Weights of a small mixture-of-experts language model, trained from scratch on English Wikipedia.
Size: width 160, 37.6M parameters.
Training: 451M tokens, 6888 steps.
Below are experts of layer 4 (counted from 0) of a mixture-of-experts language model. Rows are named router (the router's row for the expert), down (a neuron's output weights, with its number) and show model dimensions 80-159. Each number is 128 + 24 x the weight over its row's rms, rounded and kept within 0 to 255.
After each expert's rows: a language model's description of what the expert responds to; "raises" lists some tokens whose logits its average output raises strongly, later layers aside. This comes from a sample of Wikipedia text that the model never trained on.

# expert 61
router [160 122  89 132 115  88 123 133 114 105  99 124 141 148 101 153 121  94 139 112 134 158 128 149 112 125 168 152 105 120 101 151 138 173 150 142  99 104 131  96 154 119  85 103 113 122 161 156 142 118 133  93 114 156 153 157 156 149 118 113 162 137 167  90 118  82 107 166  99 114 136 137  86 155 145 142 142 165 149 111]
down0 [121 102 104 116 127 120  97 108 124 124 114 122 112 146 152 152 205 152 101 152 140 142 165 174 123 125 144 191 155 118 123 104 128 129 131 124 100 152 142 157 107 182 135 132 119 118 146 149 122 114 138 125 113 172 125  90 158 143  81 115 185 141 107 101 135 149  85 111 119 144 112 104 152 136 106  96 147 126 111  84]
Periods ending sentences and inside abbreviations or decimals, such as Lt., Ph.D. and 46.8, often before paragraph breaks.
raises: "\n\n", "\n", " and", " In", "\n ", " in"

# expert 25
router [ 90 159  98  94 103 122 148 111 156 127 130  88 143 173 142 103 110 159 169 137 126 101 117 130 117 100 131 131 129 125 126 168  94 147 128 135 116 134 120  77  99 104 138 122 149 106 150 148 136 133 140 128 187 140 131 106 162 179 164 137 137 104 136 104 129 106 131 144 146 103 151 101 138 139  81 122 151 162  90 129]
down0 [161 136 112 138 135 134 173 126 116 118  78 110 100 136 138  89 119 125 110 114 141 142 167  86 109 153 135 119 163 143 113 131 104 136 153 144 131 136 101  91 138 109 123 112 155 122 148  81 159 145 125 165 117 115 126 113 144 157 120 122  98 142 122 114 142  90  92 145 143  91 124  93  72 124 150 133 115 106 101 143]
Sentence-final periods in prose, especially before a new sentence or section heading, plus clause openers such as Although, Despite and However.
raises: "=", "Member", "|", "\"", "Scientific", "Final"

# expert 22
router [174 142 122 141 147 102 100 117 170 103 117 149 130 142 101 169 103 162 135  83 154 149 156 152 166 129  85 146 157  99 126 153 126 131 149 141 124 105 155 133 100 137  91 114 150 178 150 162 107 165 126 148 143 119 105 158 125 134  91 107 106 125 163 114 142 131 146 175 112 148  93 114  91 111 124 147 133  99 126 120]
down0 [184 122 128 132 138 157  85  83 132 124 123 128  77 166 110 131 124 119 144  99 121  73  80 118 135 147 115  67 124 168 153 153 142 137 132 113 129 102  79 112 121 124 128 146 142 158 107  84 118 145 121 113 122 112 111  91 124 173 153 140 102 157 135 117 133 120 132 162 124 146 148 113 147 128 166 155 112 106  96 124]
Final pieces of personal names and place names, such as Walt-er, Wood-y, McC-ain, Flet-cher, plus York and Carolina.
raises: " in", " at", " on", "-", " with", " to"

# expert 18
router [139 104 143 115  94 135 122  85  90 115 115 130 116 129 125 116  98 134 130  86 169 155 154 167 147 113 127 152 126 124  95 138 141  78 151 165 117 113 111 150 185 100 102 179 146 110 151 147 126  76 111 111 119 147 187 151 146 159 159 152 138 141 105  90 102 131 123 134 159 119 111 141 118  95 109  89 130 123  99 140]
down0 [133 123 126  58 112 155 118 144 110 127 122 102 110 101 102 123 151 131 126 157 158  85 125 147 118 110 128 130  98 110 109 142  97 116 126 149 146 119 135 129 127 115  70 129 157 144 178 107 103 127 143  72 129 115 113 121 147 163 135 104 140 147 133 112 119 106 156 138 109 101 144 106 111 140 151 176 155 109 120 101]
Word pieces inside a word after a short onset, often capital A or co-: it in longitudinal, ust in Austria, uth, umn, iant.
raises: "\n", "ma", "\n\n", "s", "bell", " ="

# expert 59
router [107 107 121 157  92 120 122  98  96 135  98 144 146 134 115 136 164 142  75 165 155 166 126 130 163 131 147 141 105 134 143  85 125 142 138  95 127 102 162 122  80 110 117 123 160 100  77 162 130 125 105 115 134 148 138 141 139 179 101 115 153 157  99 115 146 119 129 144 173 108  90  68 136 146  89 156 123 129  93 140]
down0 [151 150 129 135 142 146 101 120  76 138 100 111 104 133 139 176 139 106  94 164 113 104 153 112 105 136 133  93 137 138 106 156 144 121  95 130 162 155 153  98  71 126 143 128 102 158 138 132 133 157 171 143 115 173 103  81 155 142 109 121 115 145 149 136 169 164 130 157 172 142 163 145 158 162 128 130 100  95 107 114]
Medial syllables inside longer Latinate words after prefixes like Dam, Part, Comp, Sum, such as dam-na-tio, Part-ici-pating, temp-ora-ry.
raises: ",", " on", " to", "\n\n"

# expert 24
router [112  82 147 100  99 114 117  91 104 177 170  94 168 142 131 117 138 125 157 165 160 116 154 153 147  99  82 128  90 103 130 137 129 146 109 151 119 119 108 163 163 117 111 104 150 176  95 122  97  94 151 156  94 146 168 144 152 114  97  95 130 123 134 128 136 121 111 116 144 136 144 109 107 120 106 142 103 143 103 101]
down2 [149 147 126 144 147 119 185 137 111  91 129 139 120 102 120 138 146 112 125 126 145 129 147 117 104 109 118 109  71 127 153 120 136  99 153 140 170 148 164 117 135 120 154  87 148 127 130 135 106 120 167 141 119  99 161 166 142 164 118 158 137 170 101 112 111 112 135 127 144 142 139 112 156 144 166 156  85 106 136 124]
Numbers in dates, scores and table cells (30 November, 17.3%, 10,520) and single capital letters opening a name, like K, B.
raises: "ays", "ias", "agan", "ño", "itch", "au"

# expert 46
router [165 133 116  97 128 153 166 132  99 172 153 142  82 117 156  71 133 157 131 124 112 125 122 110 177 132 154 152 106 127 169 114 140 141 122  90 112 172 136 129 171 179 166 101 122 100 115  94  92 141 118 103 123 131  93 117 157 154 154 144 106 115  90 137 127  85 131 174 119 155 123 145 154 114  96 163 146 118 152 139]
down0 [140 149 128 117 157 173 104 107  90 161 121 139 136 158 146 106 121 173 185 104 155 137 120 116 122 138 158 152 111 178 116 123  91 142 143 104 138 124 137 101 138 141 131 137 164 151  98  77 144 119 152 126 123 136 136 107 162 171 134 130 162 134 116 101 149 103 116 144 135 118  93 138 158 129 141 164  76 143 145 135]
Determiners and quantifiers right after prepositions, such as the, a, any, several, various, two, five, his.
raises: " /", " -", " |", "\n", " (", " ="

# expert 54
router [153 128 167 153 149 106  94 139 185 134 156 154 137 109 130 132 139 122 132 118  75 167 123 130 160 151 135 139 135 145 134 122 123 145 150 169 109  99 139 127  92  93 132 134 134 141 106 120 123 122 132 118 107 150 146 149  98 118 142  73 156 117 100 136 149 159 116 170 129 123 123 117 130 135  87 148 130 100 128 165]
down0 [135 137 138 141 176 105 130 117 153 136 118 151 101 139 153 128 118 141 149 141 162 147 155 129 125  97 127 152 159 132 166  97 110 165 121  82 103 104 168 146 102 153 118 155  84 102  96 148 149 130 151  86 131 155 135 152 154 147 109 124 149 148  96 121 111 129 137 122 171 114 159 101 105  98 137 143 106 144 151 125]
Middle syllables of longer Latinate words, between stem and ending: po in repurposed, igi in religious, ren, ula, iration, ric.
raises: "mir", "ign", "ho", "per"

# expert 47
router [ 79 117 118 137 117  91 153 128 120 164 177  82 149 131 102 103 172 126 126 202 141 121 105 129 137 127  98 163  98 161 158 125 141 159 108 117 134 173  89 127 126 131 114 116 145 140  98 136 114 137 143 145 119 126 147 142 130 119 134 118 125 102 124 143 131 120 167 133 153 125 138 109 139 127  82  77 119 142  94  88]
down0 [137 147 159 160 172 119  89 138 130 111 121 119 123 134 157 158  76 135 159 135  96 172 126 116 114 127 133 145 129 128 106 119 137  83 160 130 122 122  92 135 148 103 126 153 112 115 126 142 126  92 123 133 120 107 139 107 122 104 187 152 159 124 152 129 115 114  79 132  86 107  80 111 121 119 162 156 129 115  94 125]
First pieces of words or names starting a new term, such as en-rolled, Pl-atoon, St-ore, fl, Cr, Robert.
raises: "n", " when", "th", ".", "do", "ing"

# expert 20
router [162 164 140 108  69 148 164  93 107 123 174  94 135 115 120 148 122 112 118 143 164 144 165 148 121 118 141 142 100 113 127 119 134 150 137 138 106 106 117  96 164 150 101 116 153 124 131  97 106 119 147 175  98 125 150  96 140 124  86 120  99  86 150 102 171  92  96 103 162  98 165 142  99  84 124 138 132 130 128 111]
down1 [138 122 143 125 144 123 172 134 111 104 109 112 113 121 149 178 167  97 141  94 141 133 160 146 137  83 140 113  85 114 166 137 165 114 141 134 125 118 110  84  95  93 122 146 145 140 137 164 120 152 147 107 112 124 147 158 124 130 175 126 126 157 152 134 161  87 144 126 140 117 139 121 105 105 162 152 121 154 149 165]
Closing parentheses and brackets after years in citations and lists, such as (2012), [1980], plus century, 1970s, respectively.
raises: " |", ")", ".", " The", " A", "\""

# expert 50
router [139 123 128 141  95 135  78 128 171 157 134 162  96 134  87 121 144 112 115 171 120 155 113 148 141 188 109 145 121 174 141 136  98 136 127 138 142 163 112 153 154  99  95 122 146 135  99 147 145 117 131 121  90 129 140 166 100 158 129 136 154 112 115 124 163 126 116 118 152 120 137  63 123 113 110 165 148 117 174 141]
down0 [ 92 112  83  71 151 123 153 140 156 125 111 100 147 111 144 116 111 114 114 154 169 161 110 100 103  98 118 141 144 116  98  93  77 158 132  92 121  59 120 109 146 138 157 157 104 130 146 132 155 150 136 173  97 128 145 126 122 136 165 141 123 173  88 121 132 110 155  97 125 126 121 136 110 162 169 117 147 119 150 101]
Middle and end pieces of long words and Latin names in taxonomy boxes, tables and titles: trans-la-tor, Magn-oli-ids, unani-mo-us, Relations-hip.
raises: " as", " and", " her"

# expert 49
router [109  98 161 101 113 110 125 145 118 155 122 143 150 148 110 140 124 126 116 154 154  92 136 134 126 147 135 150 104 127 140 156 127 122  96 186 154 100 153 140 144 120 142 117 108 149  99  91 124 149 126 160  92 160 149 141 146 122  86 142 112 136 126 153 158  97 126 192 137  93 127 132 114  98 125  84 110  97 114 105]
down0 [132 205  90 106  80 126 136 115 162 143 176 115 146 132 181 100 118 117 145  99 158 121 124 103 110 115 169 137 134 148 140 166 126 136 113 156 145 123 133 151 142  85 141  77 132 111  89 143 189 110  84 140 122 152 110 115  88 122 115 135 160 143 121  76 148 118 111 111 126 130 147 137 117 122 129 140  99 101 131 147]
Words inside names of organizations and places after National, New, State or of, such as York, Senate, Press and Council.
raises: " Rel", "'", " ("

# expert 45
router [124  88 140  92 116 114 124  78  92 172 174 105 169 135 135 103 162 151 163 166 170 130 138 136 117 106 111 129  80 120 144 150 114 153 123 139 117 125 122 142 162 114 110 101 167 176 109 102  96 125 144 146 114 159 196 145 139 123  95  89 144 136 135 123 132 126 125 140 136 136 112 119 121 112 104 149 108 149  95 129]
down0 [133  95 157 133 147  94 118 114  95 126 115 134 131 155  91 145 144 144 164 155 184 149 105 140 164  99 133 152 134 133 142 118 120 134 147  95 135 104 145 152 137 114 140 109 108 145 140 137 125 148 176 155 135 163 122 134 115 150 123 161 154 110 132 137 120 126 140 136  82 180  79  94 168 110 143  91 103 132 119 116]
Determiners and demonstratives opening a sentence or clause, especially This, The, A, These, often right after a period, heading or line break.
raises: "nt", "day", "light"

# expert 23
router [121 137 175 130 132 113  95 109 169 131 132 123  86 142 138 121 122 129 124  90 133 165 137 111 121 160 106 144 148  86 127 110 135 121 170 147  99 127  93 154 117 109 110 118 119 134 131 112 111  92 112 144 124 169 169 140 158 170 119  95 161 122  94 132 148 130 115 141 125 148 127 145 118 125 145  92  95 150 136 137]
down0 [131 124  81 140  98 139  86 127 159 128 136 114 123 106 118 117 144  88 146  96 118  77 129 180 122 113 158 133 131 145 143 148  94  98 107 153 152 141 188  92 152  90 115  86 106 165 136  99 111 146 130  97 128 157 145 102 137 106 122 156 148 140 142 144 133 105 137 131 121 113 159 102 151 160  77  77 116 114 100 150]
Short consonant-heavy pieces right after a word's first letter or two, especially after E or F, as in Ep-isode, Fed-eral, Ha-pp-y.
raises: "oa", "ed", "ose"

# expert 40
router [108  84 132  99 103 111 136  84 119 169 167 108 188 136 127  86 154 139 146 169 165 109 137 144 141  98  80 132  84 115 142 135 137 132 136 145 119 128 105 160 151 104 112 104 159 171 106 122  96 111 144 142 104 144 169 148 139 117  78  88 129 135 162 110 132 107 111 112 138 130 124 119 127  98 104 123 105 155  90 112]
down1 [119 119 165  93 128 115  85 114 143 162 170 121 142 178 107 128 134 145 116 113 114 137 148  98 161  72 187 158 109 135 161 158 136 136 158 118  87 112 104 159  80  97 150 128 146 139 146 116 150 122  93 109 126 143 151 156  87 182 156 127 131 116 158 182  97 147 125 136 136 110 124 114 138 141 111 163 143 136  89 109]
Line breaks, opening parentheses and first names in credit lists and tables, as in Directed by lines, 2nd in parentheses, Anthony.
raises: " there", " Connecticut", "ant"

# expert 63
router [ 98 157 143 122 129 113 154 140  74 127 116 157 161 123 123 143 140 130 115 144 157 106 113 136 131 106 153 127 116 120 115 144 142  96 124 138 110 116 105 138  97 144 133 106 172 179 139  90 124 140 142 179 102 126 112 100 133  88 161  71 127 126 162 147 134 127 107 110 155  91 181  97 140 106 112 142 125 130 114 146]
down1 [120  92 115 104  86 134  93 138 123 145 123  73 123 121 140 123 125 162 121 128 143 131 103 149 133  93  97 134 135 105 128  98  88 103 113 171 106 131 159 173 100 110 139 149 157  96 118 132 123 130 147 117 116 137 125 132 140 127 123 132 126 122 148 155 132 157 106 174 132 129 114 145 121 110 147 170 113 134  80 114]
Prepositions and adverbs right after a verb, such as in, with, at, on, through, home, as in played at, came home.
raises: "-", " Arts", "ere"

# expert 39
router [109 123 134 133 160  98 108 111 117 109 124 119 179 188 146 153 123 140 130  98 161 147 166 148 128 136 100 126 129 112 107 142 139 135 121 127  94 107 154 117 116 128 102 144 147 151 148 163 124 122  80 130 159 167 109 156 124 177 122 152 120 165 124  87 133 147 111 156 131 118  96 179 123 145 139 108  85 140 101  97]
down0 [136 110 131 127 126 132 118 169 122 143 126 127 117 155 138 140 134 150 134 130 128 112 143 105 159 114 165 135 181 125  98  79 134 103  92  81 166 139 142  96 119 116  93 138 103 131 151 117 133 111 110  89 112 130  79 113 126 109 132 128 103  88 101 149 105 109 131 129  93 100 134 113 142 159 120 136 100 131 132 124]
First names and name parts after St., Jo or similar openings, such as Paul, Louis, Anne, York, Angeles, plus surname fragments.
raises: "-", " and", " (", ",", "–", " in"

# expert 30
router [142 125 135 115 143 114  99 118 144 136 169 150 141 134  77 139 102 176 134 105 148 134 163 146 129 149 124 143 116 141 123 155 135 135 126 162 147  81 161 115  93 122 131 119 135 155 141 148 109 138  78 137 151 121 125 145 102 139 123 162 116 152 147 103 114 128 138 174 121 126  85 177 111 129  84  92 110 103 118 122]
down0 [141 113 131  77 127 127 128  87  99 149 132 110 110 102 178 143 100 153 138 152 180 107 115 144 126 136 147 129 133 168 161 125 139 167 119 134 119 155 127 165 125 153  97  97 136  99 111 133 137 121 115  73 133 149 106 138 137 133 112 123  95 106 121 153 145 120 146 117  92 154 143 167 110 155 151 136 145 168 123 136]
Second parts of place names, mostly American cities and states: York after New, ford in Sanford, mont, Carolina, Francisco, Paul.
raises: "-", " (", "'", ",", " with", " do"

# expert 6
router [100  91 133  95 101 111 126  85 124 175 175  92 159 115 115 101 158 121 160 166 176 121 151 128 144  90 101 136  89 124 136 143 142 155 112 151 126 134 117 169 158 107 109 107 152 149 112  94  90 106 130 139 105 160 183 155 136 108  82 113 151 136 142 141 113 149 128 122 147 138 133 127 121 109 110 130 115 144  86 114]
down0 [133 113 125  80 106  98 141 105 149 130 126 118 112 132  86 152 141 155  91 132  85  97 173 164 157 172 109 155 123 125 143 121 118  91 156 164 143 138 122 102 124 122 101 193 140 128 146 128 135 126  88 111 104 124  94 140 169 126 121 110 139 133 123 151 179 104 142 141 100  92 129 145  97 167 121 119 133 115 176 128]
Separators and field words in structured entries: "Authority:" in species stubs, = title markers, table pipes, parentheses, plus adjectives like private, online, Old.
raises: " Theater", " Television", " Broadway", "ell"

# expert 48
router [127 112 132 155  84 110 104 187 107 174 138  90 127 113 137 108 153 143 122 162  73 149 127 140 175 140 156 168  88 153 129 178 132 163  96 123 141 133 137 151 143 150 122 159 159 111 152  91 119 137 146 121  87 139 148 136 158 140  92 118 135 142 146 173 143 114 116 124 167  88 159 143 106 126 137 149 118 126  86  91]
down2 [116 129 121  90 113 136 125  90 126 167 171 108 154 133 155 144 147 125 118 145 155 120 148 112  91 150 139 164 105 125 143 132 177 118 128 143 147  94 125 134 121 143 119 188 161 155 161 131 175  99  93 104 141 129 101 131 136  90 138 101 117 124 187 124 122 162 153 118 129 112 129 117 106 101  95 117 111 156  93  47]
Uppercase letters or pairs beginning acronyms and capitalised words, often after an opening parenthesis or heading: (IC)AO, (ES)R, (P)KK, H in Honours.
raises: ":", " in", ","

# expert 51
router [154 113 158  98 121 119 176 126 139 103 148 104  98 103 100 120 126 134 120  90 102 163 147 145 140 156 114 145 117 140  95 131 113 152 163 144 100 101 161 147 115 118 140 104  88 156 104 156  95  89 156 138 117 124 161 141 133 162 161 187 142 122  94 131 152 130 158 158  95 122 101 115 114 152  86 128 136 142  77 161]
down0 [141 107 131  80 121 115 137 119 142 118 128 149 126 168 135 133 162 118 143 105  92 152 170 169 173 128 150 127 130 141 113 153 120 126 134 162 123 136 153 129 127 137 128 144 107 124 100 151 178 182 132 149 115 168 131 140 125 112 164 153 107  93 134 136  92 116 117 129 106 141 102 108 115 129  52 154 129 176 144 131]
The piece th inside words like Birthday, Although, Death, plus ordinals such as third, second, 4th before century, round or place.
raises: "-", "y", " and"

# expert 13
router [162 149 102 178 131 118 173  90  99 105 136 100 143 146 105 174 153  85 145 145 153  78 118  94 109 146 130 130 130 132 147 146 137 147 134 153 118 123 122 118 111 150 119  92 139 128 104  85  98 109 156 136 130  91 160 120 116  97  92 152 165 134 152 134  81 183 105 140  99 125 159  92 103 136 153 133 117 153 126 109]
down1 [120 118 142 145 125 115  99 106 109 154 136  89 123 135 136 106 120 144 137 115 167 124  79 105 147 147 160 118 131 150  98 142 110 172 151 150 175 126 144 117 114 180  67  78 146 120 119 144 149 108 172  93 105 138 110 106 120 127 128 166 116 128 123 130 158  99 129 178 128  93 138 154 119 163 146 115 139 120 114 104]
Pipe separators after a completed cell entry such as a designation, name, club or date in asteroid, transfer and results tables, plus semicolons.
raises: "  ", " W", " D"

# expert 33
router [107 103 133 113 103 117 130  81 102 164 165  88 177 140 137  95 163 138 147 172 148 120 134 140 135  97  98 139  86 142 151 145 126 135 132 137 122 102 125 162 151 128 115  91 158 163  92 103  98 106 152 165  97 145 192 148 136  89 100  88 132 129 143 126 115 117 110 119 148 133 130  88 130  95 115 137 111 146  98 108]
down1 [145 113 106 145 167 124 102 126 112 148 136 127 190 108 134 149 145 135 144 105 149 189 130  92 151 180 168 163  76 145 104  92 135 111 125  97 143 133 159 124 142 137 110 129 128 100 139 123  99 153  90  93 111 145 154 120 135 109 178  90 138  93 148 136 147 126 126 134 122 113 170 128 133 103 171 122 153 113 144 113]
The word million or billion after currency figures like $30 or £10, and also verbs like was, is, remained, and years in tables.
raises: "ast", "ost", "led", "illo", "ño", "arm"

# expert 10
router [169 110 135 153 108 170 100 153 153 138 132 167 104  88 132 161 135 157 157  93 138 123 153 129 124 118 139 165  91 152 124 132 129 149 114 133 161  89 154 145 105 129 139 125 151 141 123 138  94 145 138 114  89 156 138 130 102 159 122 176 137 127 128 132 120  90 139 127 142 136  91 130 131  86 100 165 156  92  92 145]
down0 [168 125  47 127 122  93 109 128 113 116 172 113  87 140 108 132 118 124 120 140 128 133 127 131 136 114 147 135  77 103 184 143 151 122 146 134 128 124 141 144 148 114 153 175 101 101 153 141 138 166 137 142 134 129  69 182 116 153  93 159 121 150 153 107 120 133 111 123 144 122 119 107 122 147 120 147 121 138 142 174]
Word pieces inside longer words, often right after prefixes like un, dis, cont, as in Cont-ine-nt, dis-rupt-ing, Agric-ulture.
raises: "-", "i", ".", ",", " her"

# expert 12
router [153 129 176 121 118 155 127 109 100 113 118 119  92 132 126  95 114 169 131  98 144 145 129 151 126 104 161 135 158 140 110 115 133  98 161 135 139 132 125 127 152 126 107 176 114  67 144 106 128 102 103 119 117 131 136 143 124 151 160 170 165 126 100 140 148 116 109 122 160 135 148 140 166 122 123  94 119 102 121 112]
down1 [ 95  95 122 104 145 104 125 151 162 141 183 123  88 169 148 118 145 109 109 147 132  80 132 116 141 135 145 130 125 127 119 130 182  94 100 126 115 147 121 133 144 145 112 141  90 110 145  99 104 124 163 100  94 153 136 117 132 122 144 104 127 192 123  82 139 100 121 102 170 131 149 131 125 127 138 129 118  94 126 170]
Common nouns or noun endings right after the, a, his, often before of or to: way, time, own, choice, daughter, no-ble.
raises: " (", " was", " |", " =", "."

# expert 14
router [115 101 196 105  98 116 143 140 125 140 134 122 114 165 133 109 124 145 107 115 151 125 131 132 109  94 137 155 119 154 113 126 111 118  96 142 144 162  81 159 133 130 137 118 156  77 167  80 108 114 109 143 100 176 138 142 142  99 125 137 151 134 134 140 126 106 116 114 136 117 206 201 165 109 128  91 122 119 121 110]
down1 [171 149 131 113 120  85 158 175 149  99 123 133 121  61 162 158 152 142 138 118 128 128 149 118 116 123  63 160 150 140 138 106 135 137 148 138 157 114 118 104 127 151 143  89 116 107 110 109 133 139 112 134 117 108 115 128 148 117 107 121 129  98  89 129  96 112 161 106 128 129 134  95 128 162 132 157 191 129 154 118]
Content words after the or a in expository text, including ran- of random and words like example, body, above, used, confirmed.
raises: " Medal", " Award", " won", " served", " Memorial", "ia"

# expert 57
router [107 115 163 133 114 114 108 142 139 124 152 135 117 140 122  85 185 127 115 162 107 125 109 151 178 132 109 150 134 148 146 123 114 175 121 141 140 154  88 123  69 110  95 112 139 131  69 144 165  95 147 135 114 132 150 145 142 127 120 113 144 136 115 113 157 145 132 167 140 182 108 111 125 118  91 117 106 121 101  97]
down0 [141 156 148 100  96 139 138 135 112 123 124  90 137 150 116  52 136 128 132 143 203 152 116 115 130 132 121 142 157 118  97 135 140 100  85 141 101 116 115  48 169 173 155 133 102 172 133 135 100 117  84 146 111 141 118 152  95 111 148 125 112 145 146 130 113 137 111 124 144 142 138 149 143 165 129 109 148 126 150 131]
Middle syllables of long or foreign words and names, such as Disser-ta-tion, Mediter-ran-ean, Biser-ka, often in species and genus lists.
raises: "wal", "war", "ho"

# expert 11
router [101 103 150 106  87 107 127  85 143 151 177 125 175 109 153  97 167 132 144 166 191 123 127 134 139 107  88 125  84 137 139 135 157 151 110 132 128 121 105 161 149 109 122  90 180 158 111 111  93 111 145 161 110 155 167 165 136 110  81 115 146 137 133 133 124 132 113 117 136 131 128 124 106 130 121 124  97 158  90 116]
down0 [113 133  84 147 122 124 152 123 136  88 114 136 152 152 108 147 126 124 156 136 121 123 101 117 105 124 180 188 105 106 105 127 112 116 112 160 131  77 109 139 144 126 139 130 116 143 112 132 157 186 173 160 112 135 127 124 169 155 107 104 129  64 133 147 147 101 109 166 139 108 111 108 133 117 135 125 104 120 126 128]
Punctuation, parentheses, pipes and dates in species infoboxes and tables, such as Genus: Anticlea (moth), Authority:, November 3.
raises: "elli", "ell", "ick", "ock", "bow"

# expert 3
router [194 135  88 135 145 170 118 118 165 145 137 138 114  95 108 134  89 167 124  71 145 142 151 159 154 101 111 161  85 142 117 182 117 133 120 112 129  95  96 142 142 125 129 131 126 132 135 147 116 133 155 102  99 110 145 158 101 169 174 148 124 129 159 106 103 124 116  85 175  86  93 131 106 128 131 150 135 105 121 134]
down1 [140  96 152 122 113 158  94 137 162 117 144 135 108 144 157 108 125 130 154  94 101 163 122  64 157 159 106 137 110 144 136 134 134 102 115 170 132 174 124 144 152 133 131 138 138 131  91 106 118 142 139 144 172 120 111 115 192 142 132 115 178 150 165 103 120 154 139 180 134 158 163 121 155 132 146 139 144 129 133  95]
Word-internal pieces inside names and words such as Pen-te-cost, Ant-wer-p, Heb-rew, plus hyphens in markdown table separator rows.
raises: "ise", "ved", "ci", "iment", "zed", "ze"

# expert 32
router [124 147 147 157 123 161 118 149 154  83  79 125 159 139 133 122 159 131 148 132 126 115 136 160 142 159 134 134 117 168  87 113 167 124 165 123 188 101 105 122  89 111 124 130 145 119 106 183 155 113 141 107  88 111 128 129 110 153 178 147 134 130 127 130 159 102 147  97 103 168  93 149 143 144  86 115 145  99 165  92]
down0 [122  92  90 103 134  99  85 157 120 164 175 147 129 192 126 139 135 115 132 133 166 133 151 132  98 101 134 133 179  96 134 116 101 167 108 141 128 160 186 151 156 108 107 111 139 101 135 123 154 115 155 151 163  91 154 152 122 108 128  68 121 137 132 152  91 135 140 134 158 119 117 135  99 118 134 133 140 132 125 106]
Final pieces of split nouns, especially kinship and role words after his or her: oppone-nt, collabor-ator, grand-son, friend, brother, wife.
raises: ",", " L", ":", " ("

# expert 43
router [ 93 117 127 119 129 140 100 114 172 138 120 154 122 100 144 113 153 154 110 142 178 140 124 147 136 104 120 149  69  81 119 107 123 148 145 118 113  89 155 178  86 112 119  97 138 135 107 140 149 133 152  84  84 176 137 146 151 122  96  85 115 150 132 108 128 123 110 169 100  89 108  97 119 135 105 145 129 123 148 110]
down0 [126 123 123  65 128  71 119 129 162 105 105 161 104 133 128 173 135  91  99 147 121 135 137 106 140 127 130 103 136 174 169 132 155 104 142 134 104 104 146 117 167  77 130  94 122 132 111  81  98 133 170 114 142 122 153 138 162 139 102 110 165 124 103 142 158 174  98 156 128 141 146 146  94 156 110  98 147 135 122  88]
Middle syllables of longer words, such as ici in Municipality, elli in satellites and ura, often in non-English or technical words.
raises: "ed", ",", " at"

# expert 31
router [118 120 166 121 113 128  78 113 103 119  88 175 139 143 138 128 154 160 114 107 133  91 133 145 154 118 124 118  76 158 100 148 139 131 142 130  84 134 152 136 102  91  95  81 144  90 109 111  80 116  97 114 104 134 124 150 170 126  97 102 153 164 141  91 172 110 121 144 141 167 107  91 139 112 141 107 105 133  73 112]
down1 [133 134 149 124 101 160 135 110 153  93 107  98 119 121 146  99 104 143 146 128 126 114 140 123 173 104 148 137 109 137 151 112 147 129 139 135 149 134  82 122 107 138 128 136 151 141 185  94 129 128 116 116 139 157 141 192 156 138 127 122 108  96 123 144 155 114 132 103  99 128 162 108 106 131 116 118 103  89 155 126]
Word-internal or final suffix pieces such as -ation, -s, -a and -ment, and the word of, completing nouns mid-sentence.
raises: " –", " Division", " to", " of"